Experts of a small language model.
Size: 9 layers, vocabulary 16384.
Experts: 128 experts in each of 8 layers, 96 tanh GELU neurons an expert, 4 picks a token.
Training: a variant of Muon for the experts, 8381 steps.
Below are experts of layer 2 (counted from 0) of a mixture-of-experts language model. Rows are named router (the router's row for the expert), up (a neuron's input weights, with its number), down (a neuron's output weights, with its number) and show model dimensions 0-191. Each number is 128 + 32 x the weight over its row's rms, rounded and kept within 0 to 255.
Before each expert's rows: a language model's description of what the expert responds to. This comes from a sample of Wikipedia text that the model never trained on.

# expert 77
It responds to: Spaces before numbers. Bare space tokens in tables, dates and scores, usually after a pipe or punctuation and before digits: | 7, On 1 July.
router [141 154 115 118 154 156 180 147 101 175  94 100 118 170  80  86  78  87 105 140  97 163 153 161 162 102  89 140  93 147 135 143 172 115 120 100 151 120  86 100 126  89 115 125  87 161 140 132 119 107 157  77 171 177  81 164 124 166 135 104  88 139  83  80 138 168 166 117 138 128 166  85 144 135 144 102 175  83 172  65 106  93 162 134 136  75 149  98  86 136  90  93 144 183 160 162 143 100  95  69 106  93  78 120 158 142 177  89 165  82 149 113 137 128 161 158 170 142 157 157 165 163 177 112 105 134  99 122 116 164 169 122 101 166 169 139 130 166  76  88 104 135 148 168 156 155 109  94 168 163 130  87 103  82  94 156 132 112  81  88 165 163 112  93  76 121 143 165 175 149 170 164 108  85 151 175 117 163  91 137 160 102 188 112 162  96  83 166 118  89 168 104]
up0 [186 131 113 159 126 126 106  58 194 114 142 110 108 118 142 165 150 143 160  98 155 130 103 130 113 135 179 182  94 102 103 107 109 179 154 143 125 106 122  75 114 125 123 123 114  51  93 106 180 160 160 159  73 103 138 141 151 179 165  92 136 160 125 149 101 163 142 150 135 140  91 116  66  65 134 102 122 148 125 141 221  95 108 134 136  53 139 130 119 106 106 108 191 163 171 110 159 118 110 130 109 136 177 122 121 157 137 139 141 100 117  50 177 159 154  98 123 133 121  99 123 157 124 102 116 127 105 201 201 108  38 155 128 149 110 101 111 129 159 136 186 177  99 166 178 108 142 125 113 109 128  98 113 108 123  24 105 128 131 109 131 134 102 129  97  94 193 161 137 162 178 112 127 179 129 140 132 133 140 125 119  99 142 104 194 110 158  91 176 143 165 119]
down0 [130 110 131  69  88 144 144 157 156 101 153  79 100 147 134 135 117  57 207 157 102  97 124  95  70 194 125 121 148 151  77 124  80 137 158 102  94 140 175 125 145  71 163 115 166  88 109 158 103 123  56  87 111 168 124 171  51 110 133 173 196 133 159 177  96  77 116  96 107 148 134 155 160 121 140 177  86  99  77 146 119 164 172  95 153 156 160 115 108 125 122  90 149  80 114 138 138 108 155 133 101  87 121 162 124  82  85 108 140 149 137  70 141 110 142 107 111  77 136 125  73 145 176 141 134 192 124  92 100 138 133 172 130 165 213 131 137 104 105  99 121 138 163  97  71 152  93 143 106 123 129 153 131 170 146 162 171 163 136 105 132 166 109  94 127 109 180 124 161 160  95 197 113 101 124 128 153 143 115 144 162  81 129 141 101 111  68 164 111 129 162 161]
up1 [174 104 142  75 103 140 149 140 137 129  69 135 132 135  98 143 123 118 142 113 133 179 136 125 171 123 166 134 144 140 116  90 145 166 255  90  72 162 165 157  89  94 110 115 124  69 155 112 108 119 130  97 127 129 126 136 124 155 143 141 133  77  83 108 138 123 162 161 155 131 146 174 138 182 165 149  90 158 129 140 154  53 132  58 114 128 107 196 147 130 138  88 119  25 132 151 121 151 144 133  98 118 147  87 117 131 106 143 179 121 106 138  81 129  74  39 120 133  93 178 112 102 122 142 107 164 119 147 141 110  66 169 114 135 183 172 128 124 166 126 124 107 147 129 178 171 119 154 114  95  84 157 102 101 121  87  92 115 124 105 124  63 144 135 104 141  47 116 114 128 102 108 188 111  65 124 138 135 177 143 119  93 131 159 157 105 155 178  85 145  97 137]
down1 [128  87 204 125 171  97 148 170 138  81 177 107 145 133 159 113  88 118 167 146 106 114 158  93 136 177 113 173 105 167  91  96  90 117  92  77 155  72 135 109 136  87 112 133 128 205 121 121 103  89 113 128 123 123 116  73 104 135 106 107 130 175 138 136 150 160 138  91 118 117 151  95 132 144 129  62 146 107  99 121  91 178 142 125 187  94 153  62 159 114  86 167 102 171 126 123 110 139 141 173 204 134 142 138 204 156 149 131  96 147 179 173 152 109 102 192 127 123 112 117 146 118 126  62 127 161 173 153  74 131 154 106 106  88 139 141 174 106 120 124 115 119 173  97  72 126  98  79  97  88 106  64  87 138 105 137 172 123 128 162 138 127 122 123 185 194 123 100  93 123 179 127  77  88  90 132 146 141 144 160 130 160 114 112  84 100 175  88 187  86 147 169]
up2 [198  68 111 150  61 160 101  85  77 131 144 143 110  91 136 140 108 147 138 171 150  78 118 113 168 207 156  98 123  79 129 147  84 188 127 161 174 152 130 131 151 141 115 102 166 134 150 146 106 114  64 167 142 132 144 104 150  85 225 112 152 124 149 158 142 138 135 116  99 147 120 170 121 125  92 151 135 102 115  91 120 154 107 136 131 150 103  87 164 145 186 111 114  48 140 193  66 169  98 112 134 135 176 138 164 116  78 112 104 130  90 110  77 179 137  82 116  97 106 126 130 152 182 161  98 141  95 148 171 134 114 127 129 113 142 184  83 167 123 110 141 128 107  97  84 169 181 128 137  74  61 125 191 134 154  85 151 146 119 148  83  84 166 147 140  84 198 127 132  99  78 132 136 104  96  86 101 110 115 124 101 122 137 177 167 125 137 164 135 138 156 157]
down2 [ 93 128  81 118 103 117 126 102 109 130 100 116  89 109 139 142 150  94 110 176 208 135 188 168  86  83 176 148 142  73 195 135  76 159 150 171 152 145 126 138  75 142 156  96 100 130 151 119 128 118 101  94 120 136 161 100 143 133 158  80 142 125 144 164 120 122 105 133 126 109  78 179  78 129 107  86  47 117 110 172 100 174 107 125 124 158  84 141 160 113 165 135 113 111 163  99 138 119 126 154 130 142 194 137 127 143 158 237 144 138 138  87 128 151 116 111 110 122  79 124 118 169 165 151 119  96  96 103 141  66 124 127 127 132 146 108 152 135 106 158 148 138 175  91 178 132 157 127  50 119 201 145 180 127 166 159 182 118 117 110  73 107 121 140 123  92 109 124 143 114 104 140 127 155 114 113 176  80 110  23 206 174  84 144 108 138 161 170 124 129 149  94]
up3 [142  96 226 160 116 122 131 129 134 131 107 162  88 110 147  93 204 137 140 144 166 103 129 154  85 129 159 131 142 162  60 109 127 160 132 145  84 180 116  54  75 111  85 156 117 141 135 145 113  74 129 144 130  50 138 125  99 176  95 106 138  99 172 125 129  87 119 189 180 108 117 126  89 183 136 104 179 139 146 124 163 158 127 124 158 120 104  87 111 144 102 134 165 112 123  70 203 221 103 162 167 168  92 100  80  93  95 141 125 118 125 136 144  52 112 148 145 123 148 245 115  87  83 141 102  82  91 166 120 112  62 113 140 127 154 121 136  71 131 117 123 168 106 135 118  94 128 123 163 160  80 138  92 123 122 117 152  98 133 153 112 105 112 110 144 112 117 120 122 132 141 160  78 153 160 133 159 104 139 143 140  93 154 158  57 116 152 119 105 126  93 131]
down3 [120 113  53 137 152 204 148 133  86 151 151 118 154 195 139 119 111 112  88 131  64 105  99 150 138  97 113 124 143 134 110 100 141 110 130 131 104  69 135 155 175 129 118  89 118 142 114 117 137 205 135 111  69 196  97 112 167  54 148 110 107 120 103 104 136 144  93  86 109 171 130 103 163 126 122  78 115 151 184  96 212 105 161  98 136 130  80 120 110 165 149 112 126 123  59 189  88 149 207  88 124 143  94 143 126 157 164 124  75 211 150 114 103 184 131 125  94 126 137 130 161 121 149 117  78  96 173 124 117 150 126 127 118 175 128 126 139 168 154 136 153 126 121 160 155 133 132  91 129 158 151 160 162 104  60 165  81 150 114 109 114 116 119 107 119 154 157 112 205 161 118  74 152 109 118 109 170  77  87 135  82 202  87 115 123 126  86 104 114 120 138 162]
up4 [155 129 109 164 132 149 145  81 145 141 119 131 124 123 168 175 219 133  83 195 165 115 126 102  43  83 146  87 152 129 199 136 114 133 160 129 134 156 134 183 138 152  83 120 111  76 123 134 117 116  86 124 131 126 188 103  73 112 154 144 122 172 147 142  71 176 126 148 125 129 142 155 122 168 114 127 158 176  60  97 145  90 134 128  95 147 123  58 124 163 107 116 119 112 164 158 164  90 142  99  92 120 208  71 111 165  49 133 109 161 108 119 125 120 133 120 139 103 125 201 121 196 144 121  97 103 123 125 103 107 150  79 136 160 135 170  81 184 121 119 192 143 165 109 142 153 176 170 138  85 166 119 164 146 154 120 178  83 128 176 161 147 189 116  76 160 113 118 145 156  93 102 130 100 100 106 103 138 112 144 114 169 114 140 171 149 129 146 145 105  73  98]
down4 [ 81 147  89 159 116 152 149 149 122  85 150  67  83 101 125 106 158 162 109 117 140  73 115 106 122 168 137 116 118 157 114 163 122 163 109 129  79 159 207 127  96  98 116 122 143 104 155 131 104 109 100  93 153 129 141 135 154 146 115 130  95  75 148 111 112 113  86 158 131 173 211 154  90  17 110 135 133 131 138 142 145 154 127 142 116 118 142 164 114 144 122  99 116 117 147 213 143 169 167 110 144 119 156 110 139 107 116 165 131 153 103 123 163 106 127 113 151  90  73 127  85 143 159 132 100  81 121  97 121 153 113 153 166 136 133  96  97 191  78 182 109 138   0  87 181 144  98 148 154 141 123  81 115 160 167 124 130 143 139 138 158 162 117 112 151 107 130 181  64  82 115  93 129 209 198 124 162 130 146 100  75 145 115 143  99 135 164 130 172 192 123 119]
up5 [ 94  97 176  98 123 175 154 126 222 161 142 121 113 118 193 110 130 170 103 119 120 100 155 128  89 115 118 115  86 131 176  67 134 101  96 111 182  92 162 136 133 138 123 121 169 100 140 177  95  93 143 128 134  95 128 141 103 128 169 152 138 168 121 166 112 124 121  43 114 169  98 133 136 117  32 140 147 155 123  78 160 150 141 149 152 108 139 129 143 159 124 191  74 161 141 131  49 124  82 162  98 159 112 155  99  95 191 195  63 113 159 146 176  96  65 122 109 171 128 142 165 114  81 116 116  87 147 170 162 124 120 145 126  98  84 159 152 158 149 151 101  76 172 128 143 118 112 200  59 115 141 126 149 102 123 110 116 111 124 135  80 111  94  77 147 156 107  66 166  94 131 153 108  71 134 137  98 146 124 136 190 148 115 143  89 117 103 117 103 120 163 129]
down5 [143 132 160 155  92 145 132 153 144  97 102 155 137 100  75 159 104 131 120  65 146 126 113 107 102 126 104 132 119 127 203  95 145  97 103  83 121 145 124 138 107 148 227 182 110 100 146 132  94 119 155 111 166  47 127  73 123 146 138 103 179 109 107 106 119 122 149 152 113 145 161 200 113 164 128 102 102 102 122 193 132 172 124 119 154 110 135  78 155 113 126 162 128 160 170 101 178 163 135 116  95  78 179  76  91 126 108 120  81  97 114 137 126 106 157 125 146 119  94  98 141 154 168  82 122 169 125  96 129 144 111 172 155  87 140 143 150 143 144 139  98 140 152 164 203  55 193  96 117 126 152 150 139 140 167 144 143 127 191 165  49 157  74 151  70 144 182 145  86 157 106 136 108  90  94  83 179 161 131 133 192 106 113 132 113 162 190 103 129  99 111  77]
up6 [ 71 100 108 152 134 148 123 168 110 117 127  98 131 160  65 116  97 208 130 131 132 102 102 130 142 190 147 141 124 118 161 127 131  82 163 167  81  96 170 181 137 109  88 121  79 121 134 105 159 178 152 127 134 124 120 103 117 184 171 115 188 125 171 140 127 127 100 141 129 164  49  97 127 128  51 142 171 178 137 165 162 122 133 116 129 122 150 120 129 157 159 112 115 127 132 114 114  47 209 135 146 121 219 153 152 153 138 119 146 102 148 115 157 140 155 165  86 157 126  95 142 111 169 105  56  95 155 173 133 121 139 155 125  93 134 141 122 141 179  80 102 121 122 110 156 204  98 119  75  82 114 138 137 131 148 139 161 156  72 168 206  78 138  85 146 142  93 111 131 143 118 121 108 161 128 149 166 165 159 125 142  84 168 134  30 102 167 108 126 123  93 163]
down6 [172  99 157 202 125 149 143 143  83  99 190 177 120 117 131 141 126 100 183 111 162 119 205  79 154 165  94 158  79  92 122 127 110 191 179 171 209 147 100 131  91 133 162 121 181 176 110 115  95 133  75 124 130  97 178 185 118 131 110 143 101 133 123 134 109  75 119 117 126 166 105 140 123  33  90 187 141 136 117  97 172 111 161 103 151 112 156 150  91 134 132 100 139 108  96 127 139 172  96 145  90 137 146  71 150 139  96 109 144 160 119 112 142 126 146 132 130 104 131 140 179 106 102 128 154 158 102 110 172 155 163  51 190 107 121 157  74 164 140 179 138  99 141  99 108 129 125 117 177 106 153  97  75 103 135  89 143  98 157  87  54 119 155  90 164 103  98  82  95 102 156 123 186  63 111 137 119 140 144 113 130 111  99 175 140 143 148 112 149  96 160 132]
up7 [160  92 142 163 178 177 112  79 186 161 134 192 146 110 120 145 112 122 174 199 169 126 130 139 132 113 193 125 138 121  40 125 114 129 114 150 125 127 110 148  75 118 132 114 137 190 115 145 116 186 138 143 125 177  88 126 124 134  65 146 124 190 102 145  84 141 122 116 113 204 137 142 135 148 196 120 132 167  76 185 164 139 131 233 118 107 154 108 138 116  99 188 143 123 141  83 108 148  77 106 153 138 100 124 145 117 136 114  84 131 117 132 128 148 125 100 116 114 144 172  93  60 118 107 120 175 126 153 141  77 126 133  96 163 117 119  68  57 154 137  70 186 106 135  92  91 126 166 121 176 110 132  75 103 140 136  94 143 162 114  98 119 118 105 107  83  94 156 138  88 138 131 164  98 106 124  80  81  98 180 157 118 127 206 113 110 103 121  88 113 144 143]
down7 [ 96 186 180 137  54 139 149  79 182  99 140 115 123  79 101 117 145 112 139 123 119  83 186 182 107 104  81 153 157 107 203 113 115  85 107 136  96 137 129  84 134 108 129 162 109 144 230 171 136 130 165 180  92 114 118 102 104  91 135 151 157  91 102 159 136 104 132  83  99 106 151 106 132 157 101 120  99 126 162 117  94  88 106 118 180 154 125 135 160 110 132 110 167 137 131  98 121  57 158 130 116 130 179 136 112 107 132 144 201 169 152 138 132  67 124  88 140  86 132 130 151 141 126 125 128 100 132 124 136  64 157 182 125  68 148 128 150 144 166 166 148 112 131  96 116 159 127 127 119 118 137 134  95 115 137 166 124 124 205 111 111 126 120 177 159 130 143  93  39 148 134 100 123 210  67  67 101 165 176 157  86  92  75 133 189 166 140 123 100 162 130 111]
up8 [141 112 142 161 120 119  79 164 176 148 125 151  98  70 138 146 155  89 148  95 131 126 112 131 169 132 147 166 121 113 200  93 119 123 135 147 145 129 147  99 107 134 187 119 110 131  97 200  71 159  91 130 138 113 114 104 130 193  95 108 129 133 101 152 147 111 173 188 162 184 115 183 167 155 149 117 122 153 129  91 157 108 117 174 224 131 122 180 154 117 109 155  97 146 113 121  97 149 170 142 103 138 171  44 104 135 122 141  60 123  77 101 104 132 139 213 132 109 151  62 152 103  73  98  82 109 142 160 118 134  76 134 132 127 163 158 120 108 161 138  82 144 147 138 145 121 102  89 101  67 121 204 124 121 154 149  99 163 116 154 106 106 195 226 100  96  92 128 143 124  86 128 112 155 111 141 101 122 123 151 158 125  88 164 154 103 137 180 189 141 130 116]
down8 [188 151 101 138 136  53 144 120 142  88 186 175 133 153  79  83 139 136 163 139 102 111 129 120 120 149 154 158 121 145 164 128 134 169 106 160  45 151 116 172 129 104 118  86 157  95 129  96 139  97 118 114 116 186  99  86 131  59 152 131 152  84 131 118 168 135 131  56 154  49  92 139 135 120  72 127 129 104 126 169 172 116 124 138 138 165 117  99 154 107 121  78 132 123 151 112 145  83  99 109 163 150  80 119 114 113 134  78 134  89 156  89 138 172  85 130 106 153 145 179  31 150 126 139 170 150  67 136 143 106 172 137 117 107 145  75 184  66 154 156 114 143  90 114 134 111 104 171 139 122 171 174 147 108 118 145 110 122 130 111 112 136 108 143 118 106 177 140 167  45 150 125 152 209 154 179 188 148 152  74  96  91 177 133 166 148 143  92 122 119 110 136]
up9 [112 124 107 161 133  89 116 128 178 151 141  82 119 102 154 133 143 169 121 119 142 150  45 113  99  78 188 171 125 110 114 150 120 104 128  78 149 163 190 149  73 105 149 150 133 116  76  72 150 174 170 175 103 134 115 104  92  63 116 110 118  41 141 150 162 130 175 129 126 177 117 144  90 149 197 105 126  97 115 160 145 120 134 166 172  88 150  89 111 114 120  84 103 112 121 120 150 147 183  68 196 130 148 152 115 132  89 184  98 103 144 173 155 110 165 116 127 140 133  96 158 133 138 134 144 164 189 161 120 114  82 127 116 136 163 120  97 123 120 148  84 155  73 125 130  76 106  61 139 150 146 145 154 121 137 154 144 149 126 180 133  69 148 145  80 183  78 123 127  69 186 117 122 165 167 137 138 134 128  82 140 114 147 245 117 165 131 108 138 129 139 146]
down9 [136 131  74  97 151 162 150 145 144  84  99 141 116 173 123  69 121 122  62 144 173  72 132 146 101 195 205 141 189 133 102 150 133  70 157 109 152  71 142  65 149 104 139 139 100 180 123  94 124 157 154 156 111 183  84 121 140 108 140 188 102 127 127 133 112 103  58 141 185 134 160  94 146 118  81  91 103 122 191 150 130 181 130 135 122 116 100  41 124 161 123 159 155 106 121 176 109  98 122  74 172  82  90 105 167 137 122 144 117  93 126 100 159 149 136  98 114  90 166 169  76 194  81 140 117 149 111 167  78 144 134 138 102  94 127  81 152  80 106 148 155 134  98 143 145 123 107 100  81  78 159 114 133 130 163 170 140 173 167  87 109 147 126 170 135 110 190 141 142 156 156 167 143 104 153  90 135  79 125 184 122 123 167 125 101 105 114 105 118 142 135 175]
up10 [110  83 172 153 161 133 142 121 102 127 151 195 134 108 122 126 154 121 160 104 125  64 118 129 121 112 145 125 113 119  73  70 126 157 155  80 127  98  75 108 134 103  91 160 139 175 112 124  64 155 105 156 114 171 107 114 158 105 125 132 199 125 138 173 147 156 141 116 162 118 161 194 118 165 130 135 210 131 123  90 167 130 129 125 186 114 109 137 175 150 123 138 134 148 141  83 185 145 162 108 173 122 129 128  45 127  80 158 145 124 168 191 143 159 146 132 112 137 106 178 150 156  79 165 112 127 119 208 144 143  95 167  93 148 161 142 119 162 132 124  72 132 128  69  41 145 195 121 103 167 139 147 102  80 138  73 109  99 130 190  97  89 123 170 132  87 111 134 132 140 112 127 109 132 133 151 166  75 122 156 155 126 156 155 126 194 161 124  44  93 105  93]
down10 [107 115  72 163 127 115 148 127 162 131  98 106 136 108 147 150 119 118 135 126 114 135  88 114  99 165  88 134 184 158 174 111 147 115 142 103 123  99 148 206 142 206 132 109 165  94 143 142 164 121 137 130 126  94 170  54 149 128  63 139  94 124  94 114 142 105  83 138 112 151 143 141 129  92 106 133 112 114 134 154 115  86 129 147  86 150 105 196 128 151 147 122 153 109 137 155  69 131 191 154  77  77  95 123 200 130 139 120 132 192  94 160 124 129 190  72 118 132 123 159 159  88 128 104 135 108 133 134 222 143  90 100 158 154 135  82 176 117  92  83 168 147  93 113 101  85  95  94 206 156 118  98  77 131 109 139 144 106 165 108 129 158 113 161 118 167 148 147 174 150 156 167  85  96 150 101  47  91 174 204 152 118  86 115 134 137 131  90  71 173 110 132]
up11 [148 181 189 140 120  92 131 172 105 130 135 165 134 130 113 115 140 140 108 118 117 137 169  88 171  52 118 142 115  95 124 145  97 142  96  90 116  77 102 152 136 144 161 154 137 170 116 173  83 128  97 141  98 143 128 121 116 165 183 116 110 116 153 150 122 181 146 153 138 153 191 193 158 155  99 140 135 141 125  77  94 111 112 157 140  58  90  72 141 114 212 146 207 104 116 125 156  96 177 143 143  99 185 181 181 133  46 104 104 176  98 197 156  95 157 162 136 118 141 106 161 120  73  78 119 110 159 145 117 129 176 145 147 128  89 142 164 136 123 148  88 168 128 116  62 137 154  64 105 122 149 136 140 141 127  96 169  95 139 191 113 137 128 160 215 139  89 110 119 146 111 178 136 148 121  75  84 133 152 112 131 119  99  92 143  94 125 141  80 110  87 154]
down11 [134 126 146 131  83 164 153 155 130 137 145 138 142 108 114 126 131 109 143 171 119 120 110  87 138  90 128 153 129 198  94  59 152 164 116 113 103 227 162 110  55  63 152  93 190  55 154 148 147 128  92  64 144 127 145 141 155 148 142 143 129  86  97 177 169  92 142 144  82 105 163 113  75 163  64 159 131 101 131 152 147 117 157 133 140 142 128 173 174 155 185 135  97 136 126 173 148 142 115 121  57 163  79 166 122 103 133  99 147  97 192  80 133 135 157 179 150 112 147 170 101 187 170  92 177 156 125  81 135 123 125  52 111  92 149 106 148 114 143  75 123 117  87 153 183  68 123 147 101 115  99  95 100 105 136 111 125  75 105 103 137 136 122 115 125  97  75 112 114 111 179 106  68 156 115 114  97 121 149 161 133 102 133  94 164 152 115 134 125 190 132 159]
up12 [117 149 152 116 152 163 120 164 115 166 112 167 118 122 112 179 116 153  98 123 148 106 141 113  93 124 132 135 129 117 175  75 114 134 102 137 150 117  97 102  86 125 115 135 129 166 142 139 122  88  83 155 119 143 130 158 127 102 185 153  71 133 152 106 138 111 149 185 148 167 104 173  98 119 122  79 148 142  98 162 126 150  95 146 128 152 165 120 128 148 154 186 116 106 117 125 105  87 161 132 106  97 158 138 150 135  91 139 149 179 116 166  19 111 150  85 111  24 126 106 116 159  47  84 116  80 219 208  86 127 116  78 110 131 123 133  76  94 146 127 142 164 109 150  81 157 124 149 127 177 175 113 141  81  91  93  95 127 139 147 199 116 103  56  94 175  76 142 147  51 166 107  97 126 126 143 149  59 115 141 169 158 110 128 159  89 129 122 139 117  86 140]
down12 [171 168 116  88  95 129 131 108 129 117 195 105 119 136 120 171  97 128 163 122 112 124 123  74 203 116 111 154 109 108 154 110 150  66 124 179 186 134 182 109 144 119 120  90 113 169 102 175  97 105 168 178 143 149  99 125 157 144 143 125 134  54  94 120 140 181 107 116 111  97 126  93 156 222  95 169 129  64 124 114 146 196 110 122 130 109 105 128 157 107 125 140 115 123 132 101 170 129  97 157 137 146 118 117 159  66  65 156 146  85  18 170 177 127 103 140 104 108 127 134 109 135 105 126 153 130  87 157 151 133 179 202 106  78 128 107  89 102 113 159 150  92 186 176 132 150 103 116 158  75 130 130 140 114 109 121 177 126 201 162 157  89 183 122  99 144 142 114  96 126 110 150 148 110 141  76 188  79 142 115 144  94 138 134 135  88 121  94 169 149  90 138]
up13 [ 95 164 106  72 113  95  89  95 116 104 120 144 123 145 127 149  96 173 102 225 162 111 128  98 123 130  98 134 109 137 187 107 143 101 117 117 127 124 182 132 111 137 125  98 156 107 114 173 120 133 166 130 142  60 108 141 168 105  47 172 155 154  68 136  87 127 117 124 142 118 108 203  93  95 176 136 150 138 194 125 152 152 134 109  95  91 149 187 140 144 131 138 106 148 130 189 154 190  70 114 144 156 177 156 132 113 147 171  63  95 112  84 142  73 146 148 101 152 107  96 176  89 107 153  90 118 203 130 146 120 128 170 160 130 104 176 140 144 102 158  81 126 117 174 114 120 118 172 107 159 170 162 171 120 184 107 131 112 146 125 150 139 143 101  94 122  77 105 115  28 156 117 121 108 217  69 139 175 106 125 140  91 156 148 109 159 118 119 132 114 123 137]
down13 [112 108  57 136 121 101 152 138 106 145 155 130 124 101 144 117 128 209  71 114 197 169 110 109 127 134  75  86 101 110 116 141 145 109  77 120 139 124 157 148  97 138  83 118 135 165  81 184  88 149 183 149 132 133 131 157 143 104 133 103 101 164 111 142 144 151 156  97 151  66 153 165 125  79 194 170 154 150 123 135 131 114 137 141  99 137  83 113  89  81 138  90 131 183 112 179 171 131 219 144 111 103 162 153 134 150 114 123 132 105 109 112 122 143 137 148 120 128  88  59  98 188  89 151 174 145 125 141 126 163 102 165  79  58 104 165 146  89 123 139  83 110 113  80 230  65 164 108 146 178 124 129 112 106 162  83 168 148 103 174 154 153 155 195 156 141 134 108 108  56 131 100 115 104 159 132 103 103 132  98 116 154 155 125 178 115 102 104  95  99  97 142]
up14 [102  56 133 156 125 118 139 164  89 148 119 106 119 129 147 101 136 111  85 157 126 124  99 119 160 111 120 184 169 153 168 149 110 166 116 139 117  60 123 144 136 131 134  99 139 137 164 122 244  78 160 119 101 119 112  95 148 145 103 159 128 141 124 104 134  72 155 113  99 163  57 158 126 150 114 111 199 173 130 108 160 122  94 143 163 132 144 156 136 185 156 109  41  98 103  75 101  93 138 115 134 111 158 120 164 185 114 121  83 127 157  99 109 127  85 127 122 120 122  75 140  87  96  94 142 180 138 141 145 121 191 172 115 125  86 123 109 148 156 131 151 120 109 129 131 147 111  98 131  89  79 110 144 157 154  98  97 127 120 133 177   8 133  98  92 204 141  97 119  44 103  78 120 123  57 102 171 166 117 152  98 116 129 146 179 119 176 124 147 113 160 126]
down14 [158 116 137 138 144 130 113  98  99 112  83  86 164 109  81 131 133 176 192 150 168 146 172 118 150 119 107 168 154  93 133 109 215 147 141 176 162 175 154  67 167 135 121 157 145 161 130 162 178 142 101 111  87 127 111 128 102  86  83 185  82 135 168 143  81 168 199 100 147 212 125 130  61 120 187 127 127 130 118 100 127 153 108 121  85 160 129 151 142 184 139 184 118 129 102  88 141 146 151 147  67 147 183 136 129 165 153 104 150  97 112 129 144  64 127  95 157 139 132  83 188 112  17  89 133 147  98 145 137 102 113 138 102  89 102 101 123 134 127 129 140 108 112  52 146 128 135  73  88 120 122  91  85 128 129 179 144 118 139 113 148  95 155 138 145 129 127  92 147 151 126  98 141 113 111 129 158 121  89 127 121 113 134 178  85 139 103 155 123  30 108 105]
up15 [143 117 146 111 104 111 137  66 150 149 139 187  96 128 158 154 149  81 148 131 171 138 165  80 147 119 152 148 131 129  90 168 138 165 130 126 116 209 114 130 156 123 113 110 124 115 176 128  53 127 168 153 115 107 100 110 167 137 144 132 126 127 118 129  96 117 144 169 172 112 144 159 163 108  86  84 104 118  71 115 175  98 112 142 138 107 100  89 161 161 146 112 134 147 106 131 116 240  74 127 209 108 159 124 117 137  73 114 133 111 126 127 135 162  73  94 139 116 107 121 119 181 133  99  55 171 149 106 119 115  95  66 119  87 175  95 136 137 144 141 133 152 153  56 111 177 105 184 117  49  96 139  81 112 161 155 153 120 121 167  81 103 165 204 139  93 106 153 108  98 104 127  89 176  79 108 149  81 114 160 119 128 102 124  81 160 162 115 184 124  64 151]
down15 [ 95 141  74 116 140 167 100 111 134  94 108 164 162 132 141 136 132 125 158 176 179 137  72 129  64 147 136  90 129 151 146 128 146 125 136 117 111 105 120 166  86 205 129  96 153 143 121 143 134 110  74 155 137  56 142 129 148 118 132 101  55 108 134 134 131  81 183 132 129  74 114 117 112 172 118 126 116  99 175 139 135 133 123 109 137 145 114 105 149 153 146 128  96 159 122 102 165 189  90 182  62 138 102 151 139 134 110 136 213 152 159 104 133 143  84 144  73 127 146 175  85 150 208 115  93 177 147  99 117 120 118 129  84 172 153 109  99 170 118 160 129 152 116 129 148 149 131 204 136  74 182 102  87 162  96 162 137 161 140  71 176 126  64 125 152 101  95 147  68 144 103  70 127 139 144 118 108 111 140  76 123  63  78 149  40 114 147 187 135 103 141 143]
up16 [180  72 121 128 132 131 144 116 125  93  90 165 140 112 164 151  95  77 154 191  95  90 149 122 128 164 122  88 149  89 133 110  83 113 148 120 122 107 136 148  98 147 108 140 136  74 158  77  87 156 114 146 132 122 136 189 167  92 171 119  99 204  90 130 115 197 110 185  79 144 105 165 120 145 169 101  70 152  75  86 123  60 148 126  84 125 144 160 184 143  67 109 100 112  77  99 100  74 138 161  63 155 126 159 158 164 171 125  93 146 103 151 119 115 136 101 103 107 108 163  96 161 142 191 168 155 121  97 133 125  74 134 134 116  75 142 120 143 160 147 137 124 139  93  99 107 214 110 124 138 129 133  91 140 199  98 189  97 138 119 144 127 102 134 140 136 156 107 135  95 106  69  88  89  86 104  96  87 124  84 149 135  95 141 103 132 144 142 116 155 125 220]
down16 [101 141 112  73  97 137  84 111 140 106  96 135 127 120 147 156  94 132  84 130 118  62 133 163 167 139  98 137  99  91 158 155 116 195 179  63 138 159 145 121 102 188 131 107  97 106 158 108  96 177  79 130 110 145 113 182 148  43 117 111 142 179 134 132 127 166 128 144  83 107  73 148 135 100 153  94  94 110 153 147 152 202 142 149  85 139 127 154 191 114 115 135  73  90 148 102 130 123  67  75 156 126 144 145 102 178 129 166 117  96 141 171 121 170 119 190  80 122 137 136 144 143 142 131 132 133 156 116 132 135  92 154 128 139 212 114  99 112 123 153 210  54 133 123 172 157 150 144 164 124  70 118  82 168 200 101 101 103 115 184 124 117  95 119 156 145 191  74 112 117 113 115 108  99 187 114  92  95 173 101 125  97 105 169 134  97 155 123 164 130 155 138]
up17 [177 149 217 123 100 167 131 100  83 137  63 177  76 141 125 161 118 112 141 107 136  67 133 108 112  52 130  75 124 124 105 120 140 129  76  82 131 151 193 178 100 131  64 206  57 127 136 126 110 140 164 133 149 128 134 126  98 101 129  88 169 110 145 153  99 156 119 150 124  91 150 192 114 111 105  99  50 141  93 111  97 102 142 136 148 131 137 121 131 143  98 110 128 106 101 158  82 157 136 143 162 149 163 130 145 119 121 129 130 120  84 152  91 133 184 130 124 115 112 169  91 111 141 172 170  92 114 175 136  83 132 214 115 161 106 170  63 122 178 114 183 146 155 116  64  84 148 165  93 113 101 134 158 152 147 147 148 139 111 105 113 108 159 103 130 134 177  88 136 125  97 136 185 133  67 161  88 125 177 115 163  90 134 152 148  77 159 127 169 101  83 159]
down17 [138 104 122 135  99 140  91 192 131 121 194 118 109 151  86  98 125 134 114 140 106 145 136  95 126 158 123  80 133 130 119 155 135 120 154 118  98 139 118 114 147  96 185 126 216 113 138 152 151 103  96 124 158 124 136 101 107 100 188 172 134  85  50  91 128  85  70 117 103 135 104 107 104 125 138 156 164 116 142 139 151 137 183  82  99  76 122  77  96 141 176 174  91  69 159 118 107 153 161 109 127 148 156 121 110 160 124  89 146 118 127 123 149 128 164   3 155 120 135 116 160 155 139 149 103 129 162 110 103 119 120  67 154 153 148  91 135  98 143 163 146 126 133 124 191 124  56 125 151  89 101 136 146 103 135 114 105 144 185 150 133 149  98 147  85 155  68 196 128 158  90  95 111  96 153  91 197 160 164 132 101 163  66  48 145 108  89 173  71 116 146 166]